Weights of a small mixture-of-experts language model, trained from scratch on English Wikipedia: a shared expert of 128 neurons, 1099M tokens.
Below are experts of layer 7 (counted from 0) of a mixture-of-experts language model. Rows are named router (the router's row for the expert), down (a neuron's output weights, with its number) and show model dimensions 240-319. Each number is 128 + 24 x the weight over its row's rms, rounded and kept within 0 to 255. Numbers have three digits each.
After each expert's rows: "comes before" lists some tokens at least twice as common just after its tokens as in all text. This comes from a sample of Wikipedia text that the model never trained on. Tokens count by the router's weight.

# expert 21
router:124146129105093096142119134105095113139107137144123085139113081112128146136108167148132148149141104119123130137133128129105146141104122137103125162101104135124140122146169151153147122109139105175146088130113113140163161150140119102131094138
down0:140092107119114104146132124127131097114144141131119126175124169117105103168087173129173124147109152116126170159185116156154139115142119125124128157183127128144139133167134146133100139090093122171155113128119136128105090095150126098136090098
down1:116141133165124098083110123116127119139162124126155118147169130128151124158126122128152139117124122149107128120142178116114114104108141137121073117119136126155138120127102132141106076169120104113127141083127086111165149142109117109105125168
down2:117157151128121117130163127144061127120124099072107127116097119090096163109130120142139156114089112082133152138153138137122165128094111178073128097146129117121162115125114118145105171158108119157161134149142126125136118138097175128072089096
down3:178083120116145142119113148129106106136105087094100147128140182143175114122138138117080111165171087099120142111155159159087101149103135149132105147141146116159172133153115116127147129098118140121136109076126156146117113127142094131115134091
down4:113138129158124135136129158078133148129101118132132100135117091111101107102136150158114117160162143099140098107119136069142064114108132135101141101149108072145135143131108119100147175119098183111072161138138100138129168147119130151141133122
down5:144194115136126120128122091108147113126154133101136155139133140093175145161147108148127118145137118125144071077114094156133149100131122109104143133152127125164120140102154144181153150116115078094175212131144104142078150163113138138142135115
down6:136120170102142130137140119138112168110110123160112130089137107176158098128087124158107178102115109119126166108098133134142101099107139145131128148085136135107137173177165118143133097141112128122133140157168096098144104112109095164131155095
down7:104137145129087141092133135127117167107161142123148133132125136131106136142057099120135115153130132150121110115127150087076105147076112112147117124107143135125136091112113097142109171124125144140103115146130129126150123121172111159157093108
down8:083109137097098147131136071086156118135081131114113163128131111132131124102111151127105137195158051155152126122117149141130095118127131079122128100095115133121114088128145133103156118115123157147109113107132131132123168134107135097131153111
down9:128090140083118108113102153113102145078128108132126142159159169152157162131146138105161149108110099120142151127148127160100096079141148164179127145144140133158143125153123081120136101077126095159136137140126109117125107129101160127093135122
down10:115140139126078133098110131101081136129118110144110131146091131127134113075142099069154086085151118145149128141155163132129120166141124150106108150079130121111154072140116147161111112144111122122139088157145133121086132118125089159132127118
down11:143109111153141094104136152133122140087119159092105112111164134122106085152135142080139146108126079114123137110166104125114102156144163131120120123174117124126178163126141133099143148110157123125143158140104129132164128153107162131145139118
comes before: "|", "-", "\n", "The", "=", "=="

# expert 13
router:112152155146087149100143130111114084134133142098103145115093129132140197132150132141146101109156164122105117120165139117158120163107130083159096144135131160164135120153130090126152087122149114169151144103101172086162134101124125132161140155
down0:100100136099155119111142098131100123143155163107122119081095100089165096132110122087161102110119138126156113132069106137099171121085149102135140103144112109136134114148110111150109118116127138121132090099137114106108112143146131122133158090
down1:129095108114139148127097109149159175060159136145149161138130156131145125125116138116191132127095121120145133115114163146146127120165079120161104072167080108130120130103162098148139123103134142125105133130135146177089097192156113171108102149
down2:111105145121137130132122119077133133152146161121115119129125124134143105080154111128118171127129146171142122161154136172125079145162125114093156134103119124149131100132145093116120152156102104133090104115133134131079127179136105103138129151
down3:101128122125097105132127110161148094125155112160111116116100136161152098110169111137139104129120123141110079145132121123096176095128120148078147107115108161109122128133134077156139120161161158129141102122132121123108134120164099127103121153
down4:131156150162138132101159104127091130185135145109125130131137107104095125110128125137120150132179122113131147162126140138142168158131135107135120102127105101137102156086147159124123115108130109124124140146165162115119138097114100155121136119
down5:091138101110106159098142062108111126165155139132107186125170158112129179108155090113151142099105138129130111118151152169146142125149132131165116112158132104147139108106134160092097155151117110103124141141082132102121123177129125136144126128
down6:124109106111102090139115121134098113139148083135131091121158164145138137134139153131150154129135147132079109127164107140119119130098104141159190160107151145123141110116154133172108115119096117132137117136147156129109088129141118122094113191
down7:083143134102115126135146097119112106162129150193080108126096087136147083148142083123079156126063081190119196141137159157152134180165147108120105118136181075111148123123123130125136153136138132115161129124117117048094090157143110112120110145
down8:137119161094119124090175100068129133152083106106099142128157149106156124090117119150119140107130104175144100135135119098133101159132104128177158134118137141116116146122156170079172132134079102105119157152113112132115154124128110083122111165
down9:115127125155140118107127168169133154208092124115131131128122151109127146144110128104088135138127111120111106135102155108125077081162090122119149160135085124088156143124141126152138133135181123078120147111160125171156092089142116166151138123
down10:159128149106136118125110102113134135138094134125117127133140104095091079086101142120106132150137131152140096151151123127080154118153138136083137158185101111128155137189139159092126135120129155135127124145151197177154114144144059128103116092
down11:067139124130117106159136098134104184128153128141150124134150145095114148122111095156130140141132152112138136115108143112152146177039151159146108108125127111110125126136088126126105145149070147134104093150133109143135173101134124105111113136
comes before: " the", " New", " United", " South", " North", " town"

# expert 12
router:165156142146156170131143082117124128135107121147107091119117145114193127117121096112103142078082155098116105122120129141156126118139090109152104157138133132118140110122088124131144076139118136095150121159164144124127141159131117104139099118
down0:103102177124132116119098197104087113120146110148101135060142101143127142117110134148105130159101120163161123170149115119134136190106107173105132154131109120132091132110128158094144154123167144130131089138106111128140123119149141160140163156
down1:121131143080146128095154132123102130116032139078132106115134112118155137156150138123132146150149108139144133110124119120089121127170137115157163155137103108109114128172123101068133116127118138119118116111138148121106145141162112160167098201
down2:129134117156133106148169135148101137106109136117143107115168128123104116142104142134109119132174150142127093123127119114127126104111135109120104117128119110140116159136090133121124111124115073107082167117113128130101131088100123148152144111
down3:096137157108149090153122103160123121103134124128056120107106119180112074133116172152117146109116183164127127155151097093096140153118123108130118155186134058118093113115157161145135115134121154110130154099145150117109119153127113145138120143
down4:120141116153118130130098093110091133090149156136096114125118140126129100120133182113111148091126103146142138129120094118111103085128115082141148123117134129144094119111164126133106101166145141137140128090112147127186150088123151123137124141
down5:116094100099095136162076131128114113129156127126106127141156099143123122132161158134110131110111148150130120118186090101122176110136093138106152141135106103106112098126078086143112109155116149106152152106145109113171124122124153091139134153
down6:178098161134126149130100130110145119154135122148103117108109116114140134129134161159119148127089118113121092158109122135129120111114098156129129121136127145151118085106139091096126110110133094124119102131092128107152100119157152119126105135
down7:145119148141135159116117098121101190116125135137136153127166142154142088127190139097130115117160128154140115153100145122148095101156095105154121121171180148127142148081136109090080153129166165106144116102085151127157117145156134133145077129
down8:144145139150134151104118128136123130152121135123171113111158145115111158148128137118123094153087100092103129170104094085140126089102141088105152167135161154122135171122104147087136116072116160109105140126158122173104116155143067170123142147
down9:142149183152103121144162150135110107136111095095107130133086115121129109174153146076112152133089098140115132122097125139109127164140121124116148124129139108133130138140115067135114130144111132124120142119096147133127121122074121100135163163
down10:118092144117127105114084124122110146132089100106136104137134134141096143133108148139129169129127158127149150113117166155166108154169159127136115120081138150100139117177133132090097126130142119135119117105105086164163112092137141174111143106
down11:142130083145146131131108141102113080103117154158154125102153162115166150133133130132119151133151165117134127137186147168143145118169133148117114134120103103106120112147079100163148126127117129132101146144085131146160136132127134142141105113
comes before: " the", " a", " his", " to", " her", " that"

# expert 22
router:150075100119133137171108068095126135142117112163138144171183127100116133129095104130111175147102109085147142137129133149123131101168153128146101136077106120116133146107102147108063114089104132140143120134180133129105115149142131132118129095
down0:125116151112115136116142099169131184129116114164148128110132133160143064108146135130109156169157147129179109107140130097177131109100087126134128107139110158130166090137128145160077181115146142106135156141122138132118082127162143143140164130
down1:121126153076119108146159115102147126174093098129126144132114122152122153124117101067172070110155134181128140112099119089080141127138153114125103146158139098105121104157110110131129132111173078146161119176141112111106164138104152143137118133
down2:140135143130129141143133108142144158197161152145164152097108087094163137132109100162147125110127121113138164122158115108076130156111134139125101136095139103153140143126145095134095081119121138138163110085139180094095128129128105148151119107
down3:165195117131149105116111111119118126165112129170166129128145138129156146167079158100112108126144092161120101138120133114149153166143097119106121112133141131102134138128147145181168104115133145163133097144108140130149113151161119101138165141
down4:149171143117141103154117136131073109129102114138123161151135137122127135118143098134098123100139125104109112122106134110167078160092125157145137167115139109133120128118152119166176150154145161132104104102163137098128120119168118083144086164
down5:112101085149151134095131139103074122139118155122096119053121118155152081160118148120130133145126137124138099127136146135161111105121099153133110137125113114137162098093074123131162136122108102107103142122161133114137083114180121117129151144
down6:110087087111131101116082111103157123123152152104157161105111148137131146156116140154143098113148132091132142117124136127133157095131129078169114184142126123161132138114173173091135096134132160117151102097079145116133125115113133111137128125
down7:105126124151121136151128112137130113140117111157123125075132079091140108106151131133126132154131090123152173129127150109126134147144167110128142135150111135130122077113192091130110129168077126139142162139144167165132112139120111113101106118
down8:091149135105104142103094156143107127097149090151134120125142143152150128122128148138098134157094103161121126118175098151118144100114159171136071117125117128116126151151110126108106089137083188148094144127103128079132103147138149114105120101
down9:152110102077139124111150112156189129129125144132162085107087137136087141123141138138112176114061118101148108161157102131154109141112129150162121118124170114081103135100139130122118095110147123161105086144147162147126137167170124118107123136
down10:102093143155153145109105128104160134134103108114129086137124142076097145157140140141113119122146115126153189188111119095113142189137104082183172090176140119164118140161136144134091126169151136188140125102121120141105152091120123126133139087
down11:124094106160147163153109123121178107082110157132122140111117082103127152132113168201131105149121142124123110095136135121157143163107154169153176152117120117108138077124118154134154102173183162152096155147117128060164138113102122126106140102
comes before: " |", ":", ";", ")", "===", " for"

# expert 19
router:097179185165146173125110107130170108084134140140112094129111168107197121142106138108129121091136168122152085144107123139169134143150101119155137138131143118139142134112071141089130096131119153092179119163113129125090118121126124122115136097
down0:105164169167123131147135109144117120098144113108160118162111144123147113120120137183163142151159102123124093144148112132159098093144125125137139107115121142161167096128128150121110125132127108122113141085100138112146173120138135129144134177
down1:128163114173121119140140096135139146119100119063149129097168156117120126127108137134124107094140118123138105136101107108154140105134101105126102123162136122128157087105111153147145114128105115157094161074118115188134106082073096156174160122
down2:107086116107112171143105130120119081148119112131148122146089150106098143105110110132126140101174133108143159156115132156126103150131115137168108137137138165171137117121121122110136140110089164108153099124121096133111112137153102151142154147
down3:149124135117104113150123113112112147155149134109066133162149114088159124132148151152138127116132090133109092149171146120163092107133143089078143122134154153154160131090106157094120076107114155153090117168093159173138141141114149096112140150
down4:139126140116107108120137148140121125123112138074094133194162067136113113126107139113110135150158115156174137150152144115100165167111157108132105115152127145111114138140082126090136110124155148112109109149140145107105138127099121167096152131
down5:125144115127116138131121117109099149099120143109127113157126130102151119120136121129188123136074163148110125133113107122116111136143126114106099182149159115120141135150137146169116130143157149129140104093121145099146132147146127155136180127
down6:108086151129096132068081142105137114105136129135146150100111124153144153135111126096113128143117137092117069149057102142095039091136116128145111120150122115117140122112150089167146168118132128047100128133132158164080154085141111089126099090
down7:096109192110121117100094097104138115131116096099142113111100144094079145114158130117165120143114118147134121108115129124112117134090137135172103154141089142143158108102101094125125115161147133131161110144119169136125153114121118102082123090
down8:138141129128116168127125119118154134106110138122128132151115149145139126091182103121125131134131108104146136117172116150146113096108135090145116145159159090086174156167133185147100148136105143176136126148110125160098123118152173134162119108
down9:100162109128119119149120125156127110087129153101144110107145136093166139155147102116132097121078084126133151137133068128125123104114134159094107136102084103095138082130142148115127128141140127117113123160139152173092115111108113136132156128
down10:124164132124132107124096114147120136159137160152084120107109101162126114151120076166099138126116125132113111151071112128120110105124114118080100120083152092155169107111123138130142123133096197142164135128106090122127118132116122127100104135
down11:112114173140091120152162125131112127148134126145212113091104129129158153136120094131131156089094072147103140125079101113082144128153154149149099099096103138114157099060130152114132141157145116124162124165159142100129101181169107146112124152
comes before: " the", " a", " his", " that", " to", " their"

# expert 9
router:095110114098174162108145086136145098095122126107125135133199172116113121143160147147139113142115131135094112121102130145174125154147126156100136142146112125156106105125076138098150149147142135118103168113100173134092107138122127142112158150
down0:133160104156092154119109093114122090131116150140142131121155125113154140144135103114114104159095129109186121146147160127129162128119055150166154124157138115148087136147085166128096130095124147167121107149130136136169100098133137099162151119
down1:150115092142167153117135065112155128153124093118108109122137124144094114164121145147133145126138148117094143127160098094131111061083114162141105150178160151082137142101136177118091119126093186091083148075145096142100155134150126097119148110
down2:104150111158116124126139155110146116111173171148132117131100120161176072108136136120108139121110109093171139118170153161131106147164122137148154114193117099122138116141159139095104118090072105115108082170155136077125128083161131115165111123
down3:122136079131116124113146154110175180123104096106127102107134085072123123140159114103161141152137116144111119139147117137113074144117149116121103138107119135141111136119142153137131117071134110123098118135149147133097159161142143123095140130
down4:160110134056096152164152090151125153153089127110138151148130118104109071149111147144136113197146182120128117157123108142124104087153120130136145158093140164134162139135088144121141161076118122140109195157126135085120138128164106156108113079
down5:129141111114110102123131123100120135144192133137147159091132131102132110088146134123110149099145167129088156126099139124131096128111111159090162126146104110155117146124130114141114096094152112134160135110175119144108129134136142174079119117
down6:169122067130122104147147155114130114119101149107125124120099144086148135089118125155140137104174122156097106175108102124110103105073178134173105157085093129147158093103159173111147139168122093170099162126102140158163119096147152120132135118
down7:111142135087132148139148108116102150097118119131110122107125175114113105158101131138083114163140154137074143095132169090098131118102121125133147140130076100122144144099092113115118131145155121118140126089097120134120113093144115151098121161
down8:105112149084137113141128146116115128168090136114119139109146127108157149100097135125142150107111168092147144115185147109118160131103127119126120065135088088126123135148120100143077110118106128106116091138142158099089133129144187109136160106
down9:145112169098071126135090128146110141115062099119161122145163108137143101159126158128167139120132126092148116135141121126134184129157120127130111119167158151125155126148178109130137115139115124150142134167136165155134096123121107138107155138
down10:133108133101080110126078153184090127147138126124107088136136126154105116114116141174156160130148119120133121127112155098079140164121181109118174145165108126165110092117170135145121139162192121102160119138156147124119105122130121147135152127
down11:112086144120143143159116092089131135150135172155134147114169096071122091116093125102102151160151131113117141136138148142143154134164117175124115121154135125179098160170127131125098129117157097139111131070090145155114131124080138123080095135
comes before: " of", " and", " in", " for", " to", " were"

# expert 37
router:133082104105167122112141121079145100142111141126114072137151100129093124153171144159157105167137125136141138129138118088153142115101095142127144148122148131134096114141094134113146127166147103127103177115089109128119107136112132160116101096
down0:077167141114114122108131107194147139115118140142146155095139168137157128105107127172135091156128061106097167125108102133160127129120094126152138137140143107094107113114096160098166118145093155116117145132139106153136105124112138159092135101
down1:160120116118149114106090120102166155105124088127106149080124080176113106136105159121131129116160173142109120134116127120134096120112121179110134170118074159090177170150131115126122151082149097116124154164121113153118110117124108187123125109
down2:101091129137138125141141139170134144160118091153127090108121070136147110124119165113123171123081111182157100145141129138149137134139117135156126112139109114137182083128122174145114100125114079091137160120115115087136149131100140128077123108
down3:150097145099126087173103145109141133168199096109108139135127128135147129124114101161112121132108081134119125132118148145091137157102144136121083140136136101099148099108155139170150136131151111127131149118113121184146098166107125143116168122
down4:113110168108116135138092153092155146127111138167102109136109126151142141182140127131133164105139169117139103123186193138158095148147123088084151100138188150109083100101095119128126120117128083105151117144116118118105128153118132139134097142
down5:141108151140134151117175064115143127153107103117127138135102099142115106148117090115121104121078150126107175121148100089130110099125181095126104135141122144148100150117068155140144141095135145104123116114114142121112119122141146085133136151
down6:140153121097136140123082157093164132091142127136115120123124124141127109134150125156152125123125145126080156115152159118114154104144163135092097128108150096163142134130185096124123123084128160110127136112137101112140123118108136123105172116
down7:122136108117109100122146095139122180134119121102139121131113106089123110130138109089122152108154146085090176163103146165169144084147132120118126149136126125094126150146171153112133140121146116145126097114113112125131121150130141133126162125
down8:121185121127125085115155107192130154077151157128144064111146137119106150113111144135157146134124148140145125142172102133112122121109097110142101126119122149148133112108142130110136142096143181150159125120137113164109141135134131152094162120
down9:156126120122177143095122148160130088118117128126115130112146164146133122104127117142148170167119125127076111105137166163144136110106122121151162138124154079146128123149108115133145148116141164159115147120125100105094123130144095131131121139
down10:136121077090133169106143134086135119132081116138130120096103116100134153107079105102156126120162112124099152164167127150113162135093175131150133144102129096140091141105117135110119134121180085118139136133120119175118094155151118138119133127
down11:132102115114136134143135132104138138136123118145093117145082150142115099117096093131135118132124126067113098118176087141112138104089122171133143119206120079137088139106075171147157127112101104113107114144111131141122158131132142138110150162
comes before: " of", " was", " in", " is", " to", " and"

# expert 39
router:128105116120151137122128091105147078109123154121137142146179116117127123117105095118132112094124130147141128136108134140184114149172088171131139155126137195131127120136091108112164141149116133117087175127123114104107100153173143125128163099
down0:098138133160141119166092154123127124108147144103152147140087104105138088164102072121137141114122146157136152107139166148089092163166090142078143144181135139086134130123163111095096112102136144173161088126079115097128113142134123136144146162
down1:150127070126150107178121123164158131130157134158159115108142153122172131136117125127182109174116159096064137081115097143112130118127118147106106114094089140143075162155151132162130150148157125138129177153141118194145113124104148116154172167
down2:159089115089124106106135104148123132146103142121117121119163164167174157145162150103096138111102133148114166129156131140113181131114134169111133133140156111116091071136153125137168098126161154134130181124126136118138136146124103166146096102
down3:109113100139136137141137069098122121103162170138147078109155166127102142104128127141131101153157124111097137113117088113154115155119136107196086093146124129129136138166108121176147143137088162104110129159115106137128151107112091099119087105
down4:147077149120166104179169061128140161137103113124108097107176142134103144114110135086140146112150122134134103137119086102136115122133145120170113145088180154125114101119103168133103146141105107126088197129121160132122142215114099169112139144
down5:110149144174154135142112115158133113091162131116136128141085099130146104084159121136154116224110106123154155156156137120156135122126123201151143142162100100127116105102091124140127092108127137129107104135126122110122139093138155112103134120
down6:086130114168130153122157161141130155115121116142089119110168118115126122140132133079142147135125103104172175152174172163112098119115131094133127126129086105137130142157121167127110098138095148097133134083122155129125134131141081114117102135
down7:104113160140147138107132132084139114127133148157116100107126137106110173120082141153098131111113126125107132136144140104139172102104151117155118119106165132123151116118130146091114113142167097153098186112108113128114126174116146137101120140
down8:144115116094102086135134093132142134144077108134109128152129108100112110142128123144105164090131131116140135157124086179113167086113164082139102169138145100142118067092090097142116094170120089166134119098161159111134122168110141148106163148
down9:120057105111140109101131116100119142154099157110133150101105103086111058130184116151121135111129164137154132114138110085108128116093147104104100158128125110127095105164115131135172150130126131151123124150133099141119147161101168153140137116
down10:117099121142114147089081132092119130119146170162084103144135110109096106137184107153135147148103083095143158133147137128174099107056140121144118096076141090073148124109088117140174153154151112102173143141105112114081135110122085145124098163
down11:124119142095121113125129150101124119122162088133136137179139095109103199116131114102104129136083137132147156172130121122134133154155110160117166190183085098148153137123149149133124154122091061103158124135169128110110087117127106127112104133
comes before: " of", " and", " in", ".", " for", "s,"

# expert 25
router:104114084151133118132115130133155125106101158125137116165121119106117118117133115156160118141178093178114152132139151147120138170112136124151091160136133083147122099157108133109118117153120136145095174119132082082130142115101126103149120100
down0:131176101128143138150119128156094104167125103113126123058133081125146127135168109162107136122114133154152136136079194116078119160121136096095178177150093107111117152097139149142129100140089099088128106131161111128131160146151113114153071147
down1:137197096131145147133144136122164131128127135118113153131114155122133128168134143149091129149127138120167118139085149126121150098134105104075101118122106125129100094125109128098189151165129110134100125144138114143136138168128125130104101139
down2:118114085136078135108139122132112130086117145130138149071109118173097117130123120143114121137167121115128145093139135119110104122076127143166113123153162134128143133106115104145103151130125170133120133102121127107138111097125153085154125151
down3:100148156104150158126155130143165150128108108155118114130122128117103108078131128180151087143194113154126134110100112092119157108120079118113144135145131153154130117153116128116152094064150109139165143121150143142155098134132122122113152138
down4:096112116113177070101116127109156106107106128122121126118113129134076141123141110142133199128101105159130170111169093138124127134121117116109090187135158099133122155158101144131096105119118140145147117129091142106135118140132151068120137146
down5:099108109119121144086118151152170125135134120138136142127160120157111108119134141097137140115127115170139155128144113092119136152153124087104122160184118159165181127116110127136083131154091138106092106124159103134106166115103180109187126153
down6:136137129108147122155175120137156194102111125111128145121117104152115137113093099126151133102130065131123077124111144174145141111122143185133109111130161128133129108119133106164137103141158129116107131139075155101154094152171113117123148133
down7:094138100095143132141120139152138136095084100121150138106144121090113091115119156130134126108126115098110146105105124108131096116114077128147149113103169142135113164166136158107108129098083139134132129094098160116119103096091079120092117134
down8:124070077095104157158117091126122120078123140081130113076128107084139051097120149112117153091090072129124144111136103135104127142139135129113134097104128141127131118112141103114120131092109137094159117147111129132124131088093115128144120145
down9:141127141116159122102144119131115143140103108123135118125127126115136106168093117123134102122114146136088168119117123133116090127133129112117094124140165104114133149092176140129095128136135158120123097084137129125138147082161146101143117115
down10:124110111103207115114109106117079173147087120113143127139151157112128112065080092115147138104183147085110095111069118117123136117082173127123119102169088091125116112092171112145121123105125147159085136133103110147096135146130104191153161101
down11:093143109137159118119147139135092165150134142134127125114183131147136088161143145138153141145144087109125145103144069136149147092169119114125141129119131099075136120130091134153103143123130151138109141125119134155154112083130108100098136146
comes before: " |", "5", "2", "8", "3", "4"

# expert 45
router:096139137104142141153096137119116139153094132161159105110139109113101121105108161154170088159161101149171157131102131126106154162132121114136098163133113099113086126124116170105094106158139139147101176121127077142127164153102141133142111094
down0:137164093155116130101139107139123112125173112139169125107163134138153142103165118130128127112109127129157132144131193149108111135136120111109135114137125124191122105086144090121146094133131174126116114116168113123124121125119101121092116110
down1:099151110125103132117103074117122147119131109142141127131155158116085127100079124105145106129079126120109158148099131152112166156135114150170146190110127115149115154089137124123111099150139108129132134103127169172099113109168103156102146105
down2:132133149109143127154127111152107129127148119129160120127130134142126166159163137123127098145141099136126178114102117136077112101115111115123096121163093109151189155116100131138112125157117109129138109156162136128122148114118167127151131117
down3:148093157110098141168143140096105124146128121119119151141112172129121129147159091114145159127120125155121145158133121112149100112136118133153157091152108110109142097106151159128093164115148100133145189093136061117137108149119128153103137160
down4:117153154116152140124149127172134139129132145116125156138099140177156132136121122199092147113142130163150129082159128138139143144107082128114127145159153146180185119074128124163181122134114113101144167103090124109119111102123124117066100117
down5:152134137098111130146177119130134128163129139152147157135115108167114092167117083094119109098123131127161094121149131110132139138106129163107171106124155156159133136135161131125087149127122163121148134134111155123156102148101135155127158121
down6:105129130100134141108123098134139132163137120130142130142145104135134151094110121128145125130114068128170158091112165139133152087147107098100151126088082094204098110105145165129134120180124131135132171154081142110163137121127132142099160085
down7:144144147153150140137077087127081155150113110137124105083119114097108090129111129125120118173140168148114120138116123137109154156110160181164103128119094099128119120132131119165107132095090144171130132111135131141123078153157122122131144140
down8:148161115140099108165115127122144126170111129185148133127134123092165148139119131105132120142070135104149133165140149097139112161128119112098107107124150122130100099132129138128116131109093123097126139096114080140151117152136146080140122106
down9:144156124185093091119172119123127113144138129118149153100148151108136141122125128127098095091182090140160139128124087135120180121117161138127133140110175175135137168130153115162151149106103143138110126072118151138163095145185161130116174122
down10:162114119093099139152129146110133089101116121128123119153134143130130146159114164098119111114139153083111125130169152173146088113131081140158170105135120147133164075161125133104128146147127122123172167129125130105115084160136127100150105117
down11:144164142141099097162110112098130123072115085158155119138089134140111135130148096130139154082136106132087142103101132137114136134151152111109089082145094134095163110104129114141161155113120107101124116140096104172147104099142123098125106105
comes before: " |", "5", "6", "7", "9", "8"

# expert 26
router:130163111084123106127144130113135100155109150111143072113103083106141111106118174134117134160148102124127115142140115133096127109129094171098120138129122121135147129139153149165128137131119134174116092100102116136163166137144114095119104157
down0:126076067115118143105119095148129151115080115115136117117144106103140136133098138134129104153118138107107158146128127114140097122128108143148119100121144156097153070125146141196127094059130150161119135122157150134098104119149116162101093128
down1:150147159126159104186152169124104071138133158164139115108109148095130151098146156167123153141129146082138126127102122144073095128111105122140131139146135110109111149119111147149098166185102178102154107132119129100135127139153138093102136114
down2:113139181121109110109147140081103148168167137150135129141106137129166148109166109105128164124136138114111123115130163094145120148132150108121102136129099106064122131120103105113130144115131108119146113115125114062124143093108124138158143112
down3:109161152161125187169151136165140113123176134139125158138128119168137185143161094126139092126129140130131140145117093115095162154156113127128101157148113143129117103140167134125124119135166077139148137149148156153141145146103116091131090159
down4:125124152080127093115106117135144106122125124088151148126153081113116111150124103115067104149112145142137109190159091073124115137126168193126124129126137123163107158128096132129112128159150136106158130118136188141126106101099101118107115129
down5:140097121144051127140130116140159113179155127102153121123147125091114118099106135108128134112096119085117109124168117141079178130115123161086117156116128126122149166077154127128154108158103107149166117123147128104159119078147115133117117124
down6:158104133097071145126051072090123145123143171115147123120131159122112137150073112137134132174103060098125077078113152087106107108087117114121154162185133132130161147100134144142116119158143148108103156151118155095120101147087104120146140108
down7:140144126127136136144122115103104124128138154122088129147152108133143130110154130166114140139117130114148122134127104121115145164154116136138138154134157176121080153126116138136106146142159120142124120161144167121133124126122110122099155085
down8:127147169139143099171120150104155124127100142084145143129134135119133120152112157111101138152146117142115088132150132148082101135113123120089080116138153132157156099140145128157187127118145137101080136163125112125129144128118114162083146111
down9:110144174154167119104131081140145125145072100149098109108097127127095142084147133143106127146159146125137152155091143180110184125158137164116114183200135129115127109131099122167117112137130112105139107104127170150148127089153118119125155134
down10:140155114136137102122090088151100117182094189118071148149118130155111114157132142122144146123094125141207103153157124122130114066129128141152099120088165134110075120174145173134102148162129122129120132137120147085132149122114153090122120130
down11:145112156122102107106110154099171116077122161113164130120068126132110128091098119167120108165154113133128127133166110124147083082158134129156070122153139132091108141128067106136142095112176103121108126128106111118154115118151137155169122123
comes before: "-", "\n", "|", "The", "In", "=="

# expert 35
router:130098118124145104113114178120150085116132138104089139123101108121119119115109107126089108152116089115112086117145120110117097112165097145108109118130137107156117163157192090131120150132118133168091167156168135135163107117103132145125113184
down0:125150135102101164119132070105139167129137155100110130103091125148184129106090173167143168127133135155172112141123138146144079165132111133130101105103126133166149124153086110145101129138138122130093115157125108122115119127117157108115125104
down1:092128125116136118130139143140136104116094134107187133134165106142107150096129155109110079113131176094133122123111117162135129147131148092115120153105134133154140161084155133061113130109092076135131170110173156123156130132146086112156155138
down2:139106094061079148078149138140114140144118174127125147129132134153151160121083136142153144126134098139130122159137094143087130104125150099118110084144162098128139118162137124121146148129142134109101120137142117118131101094173147137124093162
down3:106146096162133092090135125067076082106109141092093118083137129117074122167151133102134104135172174093135131087139093082097121099148111129113118139164142129159157124087142150096117167128129106128149131122123059119106105120104145099161105135
down4:122078137122134095101143157122087077128114125160153177099115111108101154096143144116119131116123148107128107141149139088130125117128153120083133133163078127162141134141159106128082091140135102129098159135137130160144119104141112113137147133
down5:118109135129135090115167088067160117107108127140150168123059129122159127130107134137140141117129109118112164125142108108094132109121139137114126104115136094132122146134143131123109129117150140133098104115118138085145083105150150146139111146
down6:126175140173156149149120111097128131125160143111099110106105132077112130078094087125100132136139121148101095114123093127099138101144086120157153121150148109096078095147130112153143121151099116156147070141067173127170121127147138136155127103
down7:139150085130119156098105099092106148088124163157131136156145130108099081136138112150131137169110086161103109123122104103120141117104070102138134130157193108099148155117097092143145112122140095094113124139101117118125142115172104095125113097
down8:124142128127117109144166125161128101146158091091110089122110105164082102069127133078139130112095164135110107119156156149160105146128185074118139159130134117142156097117158130078072152088094126103142116145140107171150131138139132145150107103
down9:159153131147170112129156131147167146147112120095137165129135133123094175157091111115118142135123148091117156126130155148102121160125163073155106142140107110124108153139136126142127166100111119117133122129096131122128144130108159160098127123
down10:115098118119154120108101112135145142154113142102108138080074143101113114130101107129119118183107071108117149109143156127138125136122184116114132101187121134151162125138137095142128145129116176158136159144119127133129091116135168109125105117
down11:135136075107132159143105141103171111137142129161119146127112153113117127118099118144122137118106085116117187176099132140159099123100131083123117116126144122120101155150070111149137154129142139125155123133123139120123140135140138150141190129
comes before: "\n", " ", " The", " He", " In", " It"